Experts of a small language model: vocabulary 19604, 487M tokens.
Below are experts of layer 6 (counted from 0) of a mixture-of-experts language model. Rows are named router (the router's row for the expert), up (a neuron's input weights, with its number) and show model dimensions 80-159. Each number is 500 + 25 x the weight over its row's rms, rounded and kept within 0 to 999. Numbers have three digits each.
After each expert's rows: a language model's description of what the expert responds to. This comes from a sample of Wikipedia text that the model never trained on.

# expert 63
router:503484495547495519510505498511460491502449483521480513515455497525515549503451511506520490502494507488504496498528464482509480503481511490474468480496469462445476464497478524490498525487485528513511538477516514519477492526515534477471522509
up0:521499430505505477536485532526454513536505523448482492496515480469511538494498465507504503509491481492501511505489475499527506513482478516512453559497465485486453511541495518502503479524546496487523496521531508490537450501473549553542514466
up1:536513470515497511506491495488458477514482536507500515492508534516476508494526505531492482537502518448474505507522520509509489483513500553521523532501504500538517493494524505506518517444499529509500458531489513509511514550479494522520484475
up2:490503472480522468481497514557488533506530500497502522532451470496506502494507543537496493483468510494486479584496500527473500488522508492527489506477514460478507476498461523445462555529488513456509536476523497539488474504518550488483525519
up3:492484501490519505523524492489515513507480519510473511485512477500537506487503509522510500478520521522532503493484514503541529473510476518502547525522473486500504498507536505454497440530511486523478489496526499519546479486551485532524505508
up4:487486536509505462462491487498476486503475504503501464525476489517483492490483525509508518519474497510494495510532487460488507466497517496566478491502449543486482483513502525496465525445501461484484469517543477509527524509543533548492516505
up5:477513517512485498514522528506542504481486519502489484469491497544507497478463486493505466497503501461524509518534518487509491465481520500528453512507504481492506529491561525501505541495538541464499465489505479460521496494527526491535523536
up6:521491440495455498500487509473542507504491509534496499510518496497472500482479569501486522486503480465558560523513504476495490508492516520499482475480521540494527482463544505539481532478515463474490509521527507532472485517501492517450501495
up7:519451487481495462474502510498472481499518474503508478535515438512495518484505484511492503472508541505510487516481501483494523506485499501499462506526484474473503499519490491493503541454455508497499486491490536526533504454512508498502461464
up8:530472550507501475523479514503476492521457475542519498512503466455534501488495493489502481550459505502508471528506477440472495465510557503502507475536516537498500514550474505494496490496464506473514511465516444528473551497520532531423484517
up9:545476503530488523483494525495458512510522493517498473510503512522490516482463473529489513467524500498497494507482492519488515505552552498535505499438489496481489498500542495489506544492538470501513482507497500490466494483493489500472514464
up10:485481463512484572486507501513441546494484520493490462530514529489486536534493533504505474500548463501512481505504491495497492491516511518518499523503467483530514484492503459483481461530532487495499503483504489445492498518511475517494507503
up11:495519525543547470525483502447484518559481496446475483501463478544530516507485498464499502536478513544483522515501529541473497469483515511535472491530494492503468496483515531472501466462513531489505514484511506462523530486529527523530493503
Description: Directional and color name words. Capitalized words for direction, color or size in titles and names, such as Big, Blue, South, Western, Down, plus non-Latin-script pieces.

# expert 61
router:511480528470472486499465465537488505510484465510486523494475493517498550474463492532533484502529549480536541484548475485525479463522525486476477450490495468453509467533491519474512485457500506528512527482449534527448484484539500494508516497
up0:508456488488531464512527455514565478496533489465483457513498499508498539530473494561506496510518494495496505469466487473518502469537495501504521489498489521529507499514492479511509539521486469507527546493477495511506473495514502475467513554
up1:451504533503480495485528459505522513497481496483475485517521495492503462482469474488473491504494498506485483482433517514554487499506520519504513497495477481514543465536502513490532482483542493520496523495500490561529467553511485532430502486
up2:490513509503495490545503480500514496466554481489581441541516464508507519533468510478456447501486580526529514513501459490518511500496522499532493474513510552501492482500496527501488539524499512486522455505449473485486476477532513473487485557
up3:468509474484512538504474453503500479511504477495513512507495496473537520498470459524488537477527480479515506544489505489496503483511486472471501450481472506548543437543480510481475531523531440545439529517473502502496477469528501499499507494
up4:538503516514471535509516496506512544482474475483524472500499526491541495490477444526521502478516498469515505482479469469470460508549492529546494452488530533482507539532504567508483490467514535471495507467469499535450497516491521480538495467
up5:504514500523512505474518523502518470484507457501520487496482496523480514462483488473505536533517496536493490532483488547502545505517514511522496493508506496514539557471485491542484488501465485528497523492550521471491488535516519552490504497
up6:501457480493508525547505494538475497548483553496462495527556479492517476481516480510463524532491502464518509491539514522508492498520489484495500470510475508507500508527525513493480493511486519541535460479473468539484529459471517514485486462
up7:451493528524514478489452482539484474527498484487499475518483501506533495495526492505494508492475545546507501504496503482537453540496484480506505425486500499464483516517490500507501519520487499514508570491461506485497526499477494533478475548
up8:542495505477494478484512458539525507497522502518465461508476490517472521518571511475521520490527528501511512536476496485503459484490499472488525509487529504467509460495484478485498522518467502499491514479519492528491462539515512479447535510
up9:495475559496500495490526508513512500508477499550465496463492479561541540442575482498507473472520492518534493519473498480517559499533466472532484509504514522509535479510475502503514481515486529496498494468498508514515482530493499456482526486
up10:499508494461497509494477512510521468483528487473465486537505520492493514539519543474512548510517485497457496502472476514497531444506479489487463455515474451539503526527514452503498526501538490494502504498491501502476528465537492514498522470
up11:495520501540548521487504536509431519490482500502483483518451504514488487551508507508503517542505469492483504454528511509525522484506515518493459514499486492503535519486472499543483531516511532495500533511486488537493468514524484509506520447
Description: Ordinals and superlatives. Ordinal and ranking words after the or was, such as first, second, third, only, last, best, in achievement statements.

# expert 6
router:522506473508508521523490483513477513496483514498495530483485492524490587503483533537554478515474526509510519471501503484508501461527508443482486481501502481422465473508489538480485487490528522477511514502494514521499531497484513512496488508
up0:484511527519462531489516525503434489528503496465510511477536503537510494475511530476545501549512461500501464473491504526555491529482508499543498500529504511499503499537483475487533480497486513510502507528529453467526509453520495514566468501
up1:534529516496499515519499518516467485535495510482450477540490519516522518487526501499506491486498485492484486491544548517469519503549515481495487538530508495509453467484495505455571483483506542496498483519471513489512476454462478528515502479
up2:473505471481513506536499488514491495488473486537503500448487497500509496510509548489541512514439510557528541512506491490501473489532523511489477493518493458493501504559505477505499476497455506517534522549483494447490529558523492481459480553
up3:476522505531485548505545485502494499497505517476498467496492436551551532458468475554500512501478530503535477546492503540568542489458516466519528504472501483509478486498497517515517495483486519483513462502504476507503493486511569523523528494
up4:538519536528495548503479495513493497467544515489459485509484511527512493498485512513515493455539489450575495479439549508511484563585544495480512504513476525503528524485490520486499449471527506492507523509503503522504494531500517490529477484
up5:503508529478488474465478495494505497491503525529517525521506464482492492504470484494481470500547469500506487492521515492508519471514488530526494500493538473509482512476474520490474472487454499559480482503516516507470479511496446494494476525
up6:459490499533478502514524508477521504541493534500481467481510508533495448513536549491479515515491513476531529498517485520515514480525492489527495481527500497535518512461494520502451488498529472493457479552489494516487519489519482474483500510
up7:469494537519492490481518524476490474516501494456509524504490493511471457499504467538474496536451493521503472505511534504520488494509558491474517511532472506488515505498494527478534516521494549466520489479506463507522524470529500542496465481
up8:503502481496516508476485488516512507459510484511452512510489551503478464463492524474480491478539445440476497504488491515502497494506510446462499506497480483510495506450494442532457521526497511492526480470460529485468492478485489502520537535
up9:504510474488479493529453492488445525516508488427512514456528483520526505507509466507540465518523512492495519510479492464510492459534504469484535479474525502505493531506483509491514517535535521491514538528509520496508509461486515525525519535
up10:502486482559535487459489473428506453469489479493544492481524495534478524500485462485517479546507516532531488493488527488522472530530496477518461451448483520518474502494492543518515471520535518490530478500497507515518495502532511509500460530
up11:464477519494516507498464518506464473480518551472507507484440450522480480518430533456476517502526486521474498480510484519494478492487496497534471467512494518488515490487489517526518505503441469493493480494520500504482526525532493485489476463
Description: Time spans and dates. Time nouns and numbers in chronologies and sports records, such as years, season, months, day numbers in dates and table cells.

# expert 11
router:510472528510485518562472481510483500518474492462488505492480492519497550480471554499534508489487543510525485474533529455487461488489531494490494461526489452497477475508476520498482518494528531546520501480476530535466482502519500502501522539
up0:488504481539503489489507492498499500489466480483508512496550471490538514510469518445509536457496518492512473485509465465484526471542505481519484509527462468506475513505517527484478538538492506527488498450491526530446529498513550499499494514
up1:519441511509521523476460474510491514507496493490460486543480519534537497542519531474485485517501509499540488520487551489521518502528543543495535474520523488494508498506513485516507526443474506576505499497460477518509510468487493526483525511
up2:500479544527539498523477482513496503508505492493487509511472510485496510513482531499470502502482560499525452489531460477504509485495516484489554462460560484526506493523496517475529519490541538512494508489509508488486432526520492486503489500
up3:516522442531477513491476524489492468509515544527529474517450476517510512477493518491468488531553542534485519472502468555473488489527478517499534463469511555498518508429510485486526515500484521481524459497495497533545482491490545507510512494
up4:489501515500479473481495514496459506523507488484532549532527476509491555528489541516532438533469542529524492466503480509535500481491490530487547492483496510528495519518494494456521499537479489474515491537502456505523478503522478520497525519
up5:501493460513434484571483510508463499509482480480449527479474491478466534493472482511539490486476504528484497509530506525513503537508502500495508515464488516472484507526485508464457505497509525494501492506513544499472547458506510527502551518
up6:457484551475503513521471523507506494464464495497465505513514475547479523491521446504496499511496467551490483489490484499515455543529468492490461491546501521504508484478495491535541496481478525493502473509470464540494506486511525513508492537
up7:497492552524536531489498509509502525502492480472495518502458510458506509540515455484458505516517486469503501497491495477530480459515510521487507541525503508432573469493503526476526487525498478512509485469489509517533474495533477527485478491
up8:505490500510498506502505489511524529469488500508503543499472498496510507494502478449526443478494501532461522535551534503509431515501513483507503474476518546479543499487517496542497510553526536494523525513474491500547478537477503511508493520
up9:467522490519530493447499465459513507486515485521520480469465530477461504532449504475485511476446491473493510523531465505508454471495445476469486505447502520458491495485495449493529499494538501500495506447501507537487512557519480504510483479
up10:521453463513514481496512503484494524533487445480511473504528465526488532500483530539541514524512510475477457507546546498518527465475494471499488440490480485478520501513486522482487489496488552523512499532509499504541466502516475476528471501
up11:477514551479529518511497474507515463494503502523499436504495498527557545517487475542491454536538465514468480501493522483518485500463501527476511480526466508482536459518484480469530521564479518520505493518510495502535525509478495524537489572
Description: Sentence-ending periods. Full stops ending sentences or abbreviations, often before The, He or a paragraph break, plus decimal points in table numbers.

# expert 41
router:554501523454507485510510485511507468516506474531528517507481474515488508481487525543530484520538517493515502492523471454512483525479515500480486456487486495466487464492501512505500508482523484512504534476519505519445488522490517499481495488
up1:515460514473517451495512494488528519512508484553493498475462493487510536473480472540532510510488485495492521463532504449509507507501536459511526506526485525552492460473484478473511524497461502480476503501450484510495477509542478494524527505
up2:498467553439505518536518467513519494514537491500501535504500464514498492521506503488464452484511466502481501529494511476503471564525518522472476526544467466510495527533469490464530486496562489550531505518488517513459477523521520514464483474
up3:461498510493522487498509524465498491471476555482512520542498527526513473546446500476489531497501486506487515485444460480472501468479514542499497481488488493530502509466538517489532485491534460576468463482476521489476521462503490467493477479
up4:504475460479497525471504537526522471503491521526537506504504467525475486483516474515518458507558456497497536522508510498539514493498494505524500497475461526473511472510508529519541459505500493484517515491511484503521508469549508475509468498
up5:510483486483473474479507522462438523517511509486501517517452508518527544479527508567458523510453514521507463487484522499487470503465512517486499502522490495522440464494506516500497513546491513450504498501478491557496486497471449519481506478
up6:544460514523513437496499533446490537496501502474486512533466484511499475486450504455511495552462522484518484495535499494471523453517489558527538510481524483514491490519465536523485526482457456480476515502505475515487474490542505500468511478
up7:511509541510512511475551546528472500500510495540461487526467540542510501488471466485561497466566474496484513464497540489447496490489487534499501491537454508524467493497518520471511473482519479475496494497470460475484466544488518479452499520
up8:519469462474546482498495537549479479518493527498524468506497530537491509469506496542501481509502501511490477462499481468479498498531499514489508509483448518462467496507520472476435489499462482486547498484456553476501472500473502495487501459
up9:548475468486499462501526509536468522499509505531493478522471502501495534462504490487510542484500508503564479462496485530518446520513485508500487486488515528506509484507507500528488476534515469529520559505528530491506452525522492490503534504
up10:473451494553525513512479440464556463523514527486471490533513474462548484512498504485542523502527531504426484497513497504480496503500491484541508513527466515521488500510480536513527489512513490523508530541502469448512503474474537536457499542
up11:509491494500515505522481508523505463507493494507498514505412503536563504512498488509513485472454463501498537512486534490488464526524469489518491496531457529470480513502508457478497534462485500493475537463526501512491496489530519483509531500
up12:548522490533480474496535503510499456497488431520531486515524505481458482512490514479498508479529487468503486486483487509517504507541526486505573491547506521496468486500483536488554496489477484524546481496473491494472486512517546469494488493
Description: Title and name words. Capitalized words that start names or song and album titles after the or a quote mark, such as River, Lake, Li, God, You.

# expert 21
router:539469439528484521505487451498497512469520448513529537522482513499512528498482530496521488501502549475520511482490483437506496455483506472512495495459500489472489469484512527502498484499509519536514518509465497500507471532491491493520525492
up0:496506454512467518543488511490460486507480513490486550516500465473445499517500500470467474494482517483468503496469538525512492520489512512501469505527487480514467475540497437524495484515525481516545480488485517500517476475520503535501492514
up1:498519513476490515544496463540492536492518508520496498497489492470523517464514504478507498498510534461513521493488469518508542538481497509531499513570490461512501530518493515468496512520461468476504538554479540478519511528479541481493485484
up2:545510474516462544464435492506470543483424527513470511493545532480507491501467492501483494479510520493511489465519489486517498455449521518490464479474482543487483509500531515474551479485529518509487530522463493517481479540489509513483513487
up3:486474486484513472524469508545488471530501468513474530513530448485475517483502495487494512442494513514481480507480534492522507473484503529507523437425503504500512492498448497530541480440472494468497528505467518500529517510487523513491463533
up4:459504523512475541481530525482550512478496543438521533506530476480490456482472486491506505527514506522492504566515507487506493519471512513488527494516514498571502500513473498510484546521520498507480551457491505517505479534440470519511489518
up5:526538490478519442513507455517527457536482514479537500530485465467518509512531498499490507505483500508490493489457484490523505504475463474473521481543570510468486489492543513489512496548494529491484500475505541555448522455512534506484502499
up6:493499494519506508501512495507463506506475458459484502528489532483519518486482486482545459491542488470458487509531525520470523471510515477521479526495487514508531506483495525534438504477475526502454483474459535481507505486560520486526499497
up7:504519473507450517519511526493508517478502525497528466525454515494469470468493473501501497503518498514500467457506469425515455492473510486482543513499505509443496465470501528511548497493519536516518434519543537486475482461535500441532470477
up8:502501498505465480534482566451540526496472496508498527482499527499493484478552495528527470509503502451459525505491524507548472518491465464475469508485485482476526517481502503533442546507529465524473468521523479460524477526495482478521463498
up9:547488461518527522498483509455521492472486493505458513476482496498461556496557486462466508508510503500565490488479544504515530514555507566466484503561492476500504506491497473535500501474486488548502510518463533516513506519531531477501488502
up10:452489467468497521517502508442479495446503486450501529498477506488526478511517487505492513491517522496501498533474534464478505521488506523519508484503540487470499469476486522555538516518486511523506469482497499498492498524481439501504483503
up11:522513493501482470534486534465521492509547497501495520515422490473508512487471522460468490496516483496498490485482465489455510529476505516500481501510496451487470535465486500429464492560511503501557495519506479489525511500542479480513534481
Description: Auxiliary and copular verbs. Forms of be, have and modals right after a subject noun or pronoun, such as was, is, were, been, would.

# expert 55
router:528479495518499517503473458502498514494483478551489497525494493521467536470457556506533466499511519486503534494521516481529496475515512488461498466446497482495493467485520522497465506456510558524548501472484522549450497530493504487469485515
up0:493499501549516524509508456506549492505473508506501467523506510490473555485472505538517516528464466505540566511466511528472459471482489502492494471506467510481525486543513491503470534507517428515510520513475502545506486505462496474503458440
up1:480499469476514481461473465515512469534482490493464536515470510526525457500450505501516502486485515464459498489523538523444503498478496496522471483487531515523505522495499556536522532509494499465521476495459472526509456501482549503443501488
up2:466499457499478480511464453448513492466465520455500506501538530491485520435496518499490495496529485506483508500484562494461516536518510511527551484545520496412459442515496500523468506534553547478509539490520472544494486492477527493531467500
up3:510510489487529496521489526501547522523534484492529477508522502534519475509465518514518492487513514495464516480509474501505499478501482473538503462499541497526509463461472529530453503506487507503526499502481486478498466486537557490489510504
up4:492522465526453515490453508501497474512510510480487488490472493506484495477450528501495458514494532510476540487500502482510501488511465530472479459507546489507470484531471500509475524484501489509533461533492512520467455540507515501474527507
up5:510522514544492535522500505503460481507482560496527501496514494533513516514510508515472492497473529457446507516479524515520461457512509503523456486510508516538499509487529497501547479529472500490505456517449502503537486460460491517494519554
up6:467498463519555484540442450511545518460456528543521506505466489476461502486488491489515521482522489485508521533531461527518507450520498479530460485497467486484522537500501466479467550545475490498522539524457505504492518536507485487536521461
up7:466503482483486512501492496542517543470522452517517503497473468512463494515493530520498472466517490511535478452498503493473495501437530564511509508439487536498515487494519481506497474493535497523490461482455529506517491500497533511518450475
up8:489479510526555543463460484526505495488492515500512493534520483525455499498506517458518520490538512483500491557500486491525473501521474478507506480494508520516455508477513494478492551516538493523525493487471525493475501504477498494493515505
up9:515540519567462511518487491522505473498475485511456491502539478509496539502458493477511524495475510492491491502534501504478479524515500487495535452546470495529482496508503459462527492476514503477488540489494517496514507492495491483423485472
up10:507520500484450485524502509507489528485518488488508495517504508473527562548468479468502535523520471502524485489542514467473549520470508518475529541517505488493487485482527515517504503517446528472503480501524500558477485484553496516506509511
up11:513483518524548511493498478513514484488444494475537471525496515501496499499460536510531479536459519484521507505503523486501498500501514495512457481463503502473480511466488514538486462484483547530519509480506493502498524525511520499499533498
Description: Directions and group nouns. Compass words and group or part nouns before of or in, such as east of, south of, members, parts, stations.

# expert 12
router:549455470513503532542490506528473461478478512541506535512462485519449525501476523494519467493476514479536548467489520467533462507547526518480465474437487501504502478533534517484470498468487518549521549457503504513443491506496492473487493538
up0:509512529522505468509451517522524472504509489530448487507485479521518563480494507491536438490491544491461542529458531491491500464539531516526481498481480530550501501508512495465465470447484483487534518471519448476477494478503508476510486479
up1:518454483532504498508464503517494495517459486512504508496529496496507525492509492479486501533541510518521523489474479520497508513553498487476459515478463530546547505524494493471504511499468540515517533469479494455444458492493534490497480528
up2:543504488480457495516507498481489522535462489448466492496462446479482547524492526502537478490517508471510570453488510469501518498520478514493492470468502509481478503510486517481493519446504547549515512495507512538505505486483519438497494551
up3:516462474518503504490501507517509477501511503509492494503470491516526551485539507486510514497525505486515490517495488494492468500523514485551505456498493491526507541539463485455535527492434544510491517468492488432514498499508515507484558487
up4:499461499484512517497509512485485541494511516503545492515476489534505541473498518473526490495520525499504513499488537515537517502572499500449485486467506530523511535560507487504449547502495522498473467492490483512481461489504494513484503519
up5:457510529518535524507487485503511497518521542496499526486511495522490471521519491474495440488481469514494497509468471523458492521525490466504498475510497485503485461550506496481510509446474462482545500512508507524535556459535473476511496461
up6:487494516483479458525486520498531461526462488495498524518481488548525455493481480492525497538481488515513492449496481482512470519534488521534486491435511480481514513491466517491509484477482490479519454486511494496498533521514484481475505501
up7:533521521521498488529539506512487512511487472506512504475491513481520456474489512535494541531464527466499520528508477526507492503547492458469469492476478468478470528506511476524487497509528501538509503478501488496535528483514510532494485505
up8:531479489534484499507508508505505516491464497485482513541497465501496522513493492506546512514481535548501518538489512496478467480487498492498493492498494485536524521475438509488512500516455471496487471528549486473463479509520529487503471477
up9:498509488526528505482508492473510486498533491472489497502477495467529487463531498507486465524494469518480512489516511482465490511483510503517461500525534477503527500458548497516494517518479464544546521481491484545513475545530541493514484473
up10:491523505515517528490476516481481504515501473487494558544495520544516488487514529476484517479520461537464499482503521493504521516477466474440483505487483464528484564536518443493506503487457494537478455538543482493522492540527514484506526539
up11:551480508516508528498448554510477481517476504498528467507477470513504482496500484437516505499522495498505537522531507478499525498482500493532506492422561487517504462487535472499497472464507493543488457455485427469502491525530511491531537511
Description: Place-name word endings. Final pieces of proper names, mostly English place names, such as -chester, -ington, -ham, -ford, plus possessive s.

# expert 52
router:529483508486493493511477510484459459498473505495516502521479497520512548489485510508523475486512519472524524481511468483510477477476531480458450484481503465468480453517561518485485495490477564520530520460523512527460515517503516469495483500
up0:545472549489519486472521491482523520476504509511526513500457427532467509479467502472509515525486496476525503493461471506514499466501541493500511513473491508465526512504540522519525517497456503461503518456532453511514490553492491540493477497
up1:502457532549514448472508530541496511488517504510520431489538533554488520513463484492538514524503547472534476480488484469473498496472531517519512499479504486482504502481536543536531497500483541508476511507492471500515511524499483476459477488
up2:471510491488491518501513495485492527460530492472504492515447497506447494491521517470506529508515470495506445541553525523535493542481510504493505530488482510504473500449497489485496455507529490520514495517493496535488515556494489491482489577
up3:475495468479504502500518483499460448544510496495476467563481513488501553486497540505471503487472526461497540502514479543526491468471471535526485484522520494517484478548507497508521442480487490497488481514471529509470488509536525512529500532
up4:507471465493476514516453510459478499510481522502499468527533465503494509488492486468465479505510503509491493491518502490483515460495492540480477561455515459478466481498504483521475508522470524555501493463510450511496497497492532481519512477
up5:521467514474525524540507555513536496497489504471519480507472472489511511514503531485514528524507528478485527458514472530493455522471552554463484452487528519468504451519499519467539502484513525558520480514480540501511502463513520504470486467
up6:494467473500481495516458534494529442487518529525515480499449489524507475460519503485475474484483558522497525521476471509529481514499492515514498543458476488488455383522561483535477503497459531503492484473489484502537488493501515468513487531
up7:526498443530494484480503490505471499499532475506493562483550510516507539489481492538514507518443501532519513488489468480453498505528532496472472464553513518529507521498505448492484494494529490522461514502476503489470472509504515515522437508
up8:481500519535493483505524490528501532499478500535479495490496518492490532499541452533487492488533485514492548510502518497532492469546480496530559513503501512523501488476487500470540555486518506521528514529463511540525540460505501465494474505
up9:536462494485492507498480499490458503489464502522508515523478527543505510517460509492523527516487535507468508483491484513476503466519545524540536486528508507548510478485476498475509485497458511444472525484475459530471492488543518477477494501
up10:514479511487522505519499515493518509511494536525510498504449476501459521512486498487529520525455501507508491500541520484518516495466503493481481451541444495478434460506518500481507510553521513508520514466521483459462513501521506489456502537
up11:547475486487503507535485504463489500537494533516550470527503484562468532474503536501507524471510487522495506535507493472474448524514530488456471511524473445458546486530560501487516481516474506488475489450478496506517497524510512471539452492
Description: Nationality and family. Country codes in sports tables (ESP, BRA, FRA), nationality adjectives like Spanish and French, and family words like wife, daughter, married.

# expert 1
router:507472510494501541534457450504482521534524494530501508517459488522514556449495510507493455526504540491551507488481523500534486444504531505496487475510491481492472486505526508465505500476521519507530512521449512521475490526500522503487504535
up0:535546519519504482465445458526493515479547535541482447479474483517506489514535491499494493502512512492490496481504495489480522497513519461452506515467518479473499503482493471515548496497456565492488504486478525518501521477511519522504490476
up1:480473524444480492510514517535455452492530506547533503523487486539535471529496493512449480513524513526474507503466526491477485456512484500499442529471535472499517537493485482500485520514499533535520493510470523548462537542510503479475525475
up2:509494482484490530478482516481452491524476520489475514515454482538525472537509503461505504474557557461491473452506487495502495513478475523513455541455476536484496516496480529441483508482480540515466499542486458457499542488520524515483520498
up3:481428546531478536472509472546524530496507479494504468536473502504486472507459528485465512469500510464509497548514548468476508530490485526479537453545483502500502479511476532545539508489477512515476526464496531478480494500494479489499508494
up4:484513555498475487488496464502515519556508515506495520524461505486518518531502486506451477484500531511493481519521540501539466457496463486487515491482463533535506529542484457502508490504456497522534478493506540515501491475487454478479517469
up5:495473539437507496532504481529496481506482489497516472512567521514507499481512517477485507486509507485462526458523495481501543484460478491519498549467460489527514495495539508537482481510479507491513538470560501500517512481496508510552485494
up6:517517539526492484491507475505502445531525500506485520522476531541465435503520506486510515545485504503505520515479512497495463545471521493482487478515485484473491533576495477470509471498452533495529494484507587504517534460491516498561473540
up7:457518498489520515505516497486511526507503498525495487503532511535494538525472486509484499490497467469499517455518507488522502495528487459522484502460498467522546466486545507478463510487547527538527480516459454517489485486496510490501532499
up8:501522502481520515473511477493526501487454551520511458531561529496502497494466479515492505488519525476503480484489410495496536476473550508502511504508484488540515469483500513495491526523462496548503475485497489466493520500483522512497551457
up9:503482482496475517530478481517465545507469495494523498456525467494513531522531452552479476499504520506545537474502548511514512481496482505486511481506497496457522516472506540497485495447491502532533443505494481528511500510480562492494478537
up10:484440532484538509497529520486511565509498476464486501508515505485466519453499509451517498514527501540518539524469539463504507514488498518510490512505545514514483531482522537527578452486496488464538499495484523516460505500487515499533529482
up11:483500526516490553538503503508485556499489506510496529497479520517519469486479479490496507515499487513550533511480472496555493533531508507539477511484509573542490465520521499473484502480529486493492551495482484463462513504478529552476517552
Description: Year and number endings. Final digits of years and large numbers, right after a prefix like 201 or 1,76, such as 2023, 11,085, 1779.

# expert 7
router:531474511510499543532501494505515478529470508494492540509510501507481553469472535532544488516512507480536514484500487435558513458545513507443450477446483470487460499506521516452510511498519514510499519509478516561492477515488538483495513498
up0:518535486515504493489501526547501459522528469517493496464443529515461492487477507472516477532480473502528510526481503511525535493524462453514530545508472474538507479495527444460499510582491483516512479502524511527481492437540508473527543504
up1:530471520555499503467499517452494491504474488523513492491510493497536489525479469550507508471475498505475510517501521489487478527495524475493471482455487495478528474493502518415511491548499498498461520460470497504501481485497495521506498499
up2:536500510555478500446511465495470509454510531499507491496489520485506497518469548492519511514466497549524503545441493499451545532505531492510515485527507474508478509504444499484526539526505473506457520493482506517498514488557461467509526504
up3:492489489492517526471506509532528505461539509479529505482466516494539518483503500464496504511505525480500511515461494480509484473541515493499472560476497462523480495469483512515515489484492519502463451501490526479461478505502468481513477475
up4:510499480499455499433481522490510463492458528526542512500484516469513511501485529496538522504506490521470463515505534543498506499534458499543527494482479504495512511476517505528526475478477484475512505499508505481502489481549519478480566488
up5:488494550525522493545517495451506455508479478520499508543479511518503457488526521537500459507507496496483522479546494503503489470467488490500495515473467501455485481526505509480510499510517495524538485526565535481498473468469495502525520449
up6:516508493485478489510491489487456461468524523469475478489523507500513544524505466470477542478503505500530501549495451447537480498524508498515512502527519517498511474494495511518449540508466492505466472513520474462503506523467478485475454494
up7:494496497553484507543466528470488487528531553535516505495496460537491518499492509582490517472472503490516504489525523500495482518473499528433501482472452492487499503487505476510528491528508486480476485495450470488520506508502460497514450503
up8:469476527493468539525449489523511469520532533503464554499533503507514474544493518511471527480514495468529531526547487498498535456522507500508525469561450488516509535482538458496505473501441487515454451518484503528507513472514526488536520510
up9:470511513512448535512510487467482501504460518515483533544502515485514457522493473435503486515531569518488464494545532459519501434534491492533506541524502483494486477493472480508526513455412485515481495478478528526487488476479479492507488506
up10:497510516487512518474501521500536516478484478512508516501518520483418499488498485504478494462472511489494528534496471542455519534471549515447517492511441518523498489495523464502524531517509473512515516496509468486525459498472488483520503494
up11:536495493489502469484473511464511475537494492511497503518481534509518521492520542528478550503463555487522468527477465472514524501493499516473473449575510503485504489493508480471486505503474500559518520500487496471508476514536516469503534479
Description: Line breaks after headings. Line breaks ending paragraphs, headings, table rows and list items, especially after == section titles or closing periods in tables and lists.

# expert 40
router:544499461516499516493471486495425494496477501513528549543476507520469540453424508472548488539511526485545503507522465464523507460538503478487484487466504474489515484502519510448523498484498568507505512483496513495468518514471517509495463546
up0:535510470476503446486482518499483498494456457533493525512545507535472466473485506476536475503494552515550480497528472509530493485502522501501481530483478478500498470496469509520483506521463524519516541467492521468476508435547488523506483518
up1:495523484511511510526491507462458510493459508511546515513484468510483449494431504443505523510493512490463478535516498534506511429483481489535493521479506454514529526468500514465534516505468513483514500486469475507454538509482522516496458543
up2:547500484547507486511518470527521440505493538493530505511515491488483513487492523549519508490462513519491470469497460489533470482531509474516536424463491482457510498517519526505473496492492507501510486490494521473504483495506483564472488542
up3:523514478531464541502489506465470492491503478482462501509510492517499510474494524492555492521499535479527534521497493476503453509501510503525500497540476510536510533484504485488518465478480533500519529479523480505489518465556508495484478526
up4:462504500500440455517484494522529535541476510499510548521495481490447504475461524489567525478516478516496518503491483473499536479488504508509491505468476525480455526552515498547509504447506493505494516528528545494520508502544494520486455556
up5:492512480519515520472523484487513470452464485501486460503497497508518551471498493518466487501495488471511471524478490493525556520550493485497486471507556492498533507526512498490551520505456546498476480534460522473532507468526510499500485528
up6:504447460479469559504484546480436520496455474504519511554493552478501513506479504503539517516494522501525480514512516528489498461539487503450460520526501504504441525461521501494480523491487535482474507507472503490505493539474499511494488517
up7:506539510522492501477485467501537497489486519477503529513502495489460524436511492503491447498538469475500500496518510510499459478496504507516509494504516509476506502502500517476521473497481499464481507501484477526497528446455520490541412501
up8:522506473486485510488454496498464486498427471461509499534501538493498513521456514415501475553480475479509529510547499491502479489489511517498486545487508515502484498470472487490476483512512503515502517524489463522546484502511553539514536483
up9:515511491498524541494465472514473539472486532480536512511464521485491543490516450537538493497545493525519526536483488476512554507486506475491484483491493518495500494517485508476498536507499507519497510472484475513522481452476493493448505550
up10:514544470528515484500509515523459493523483512496515518507508517490477480485519514466487486547456527530521495506521489502459504458489529526523519550507509523566466535455474498438484468538473493537506485559509534476482515495506530477516519503
up11:483506495499493456517511521488462477498499494505470545478495457541471498518492520539506500511457492513508484552472486494536502502517515464508500507482496466472520483503495493504492503531482533510502504539502512447543519471505487465511493483
Description: Numbers in stats. Digit tokens and short numbers in sports scores, tables, ages, percentages, populations and chemical names, such as 45, 20, 29.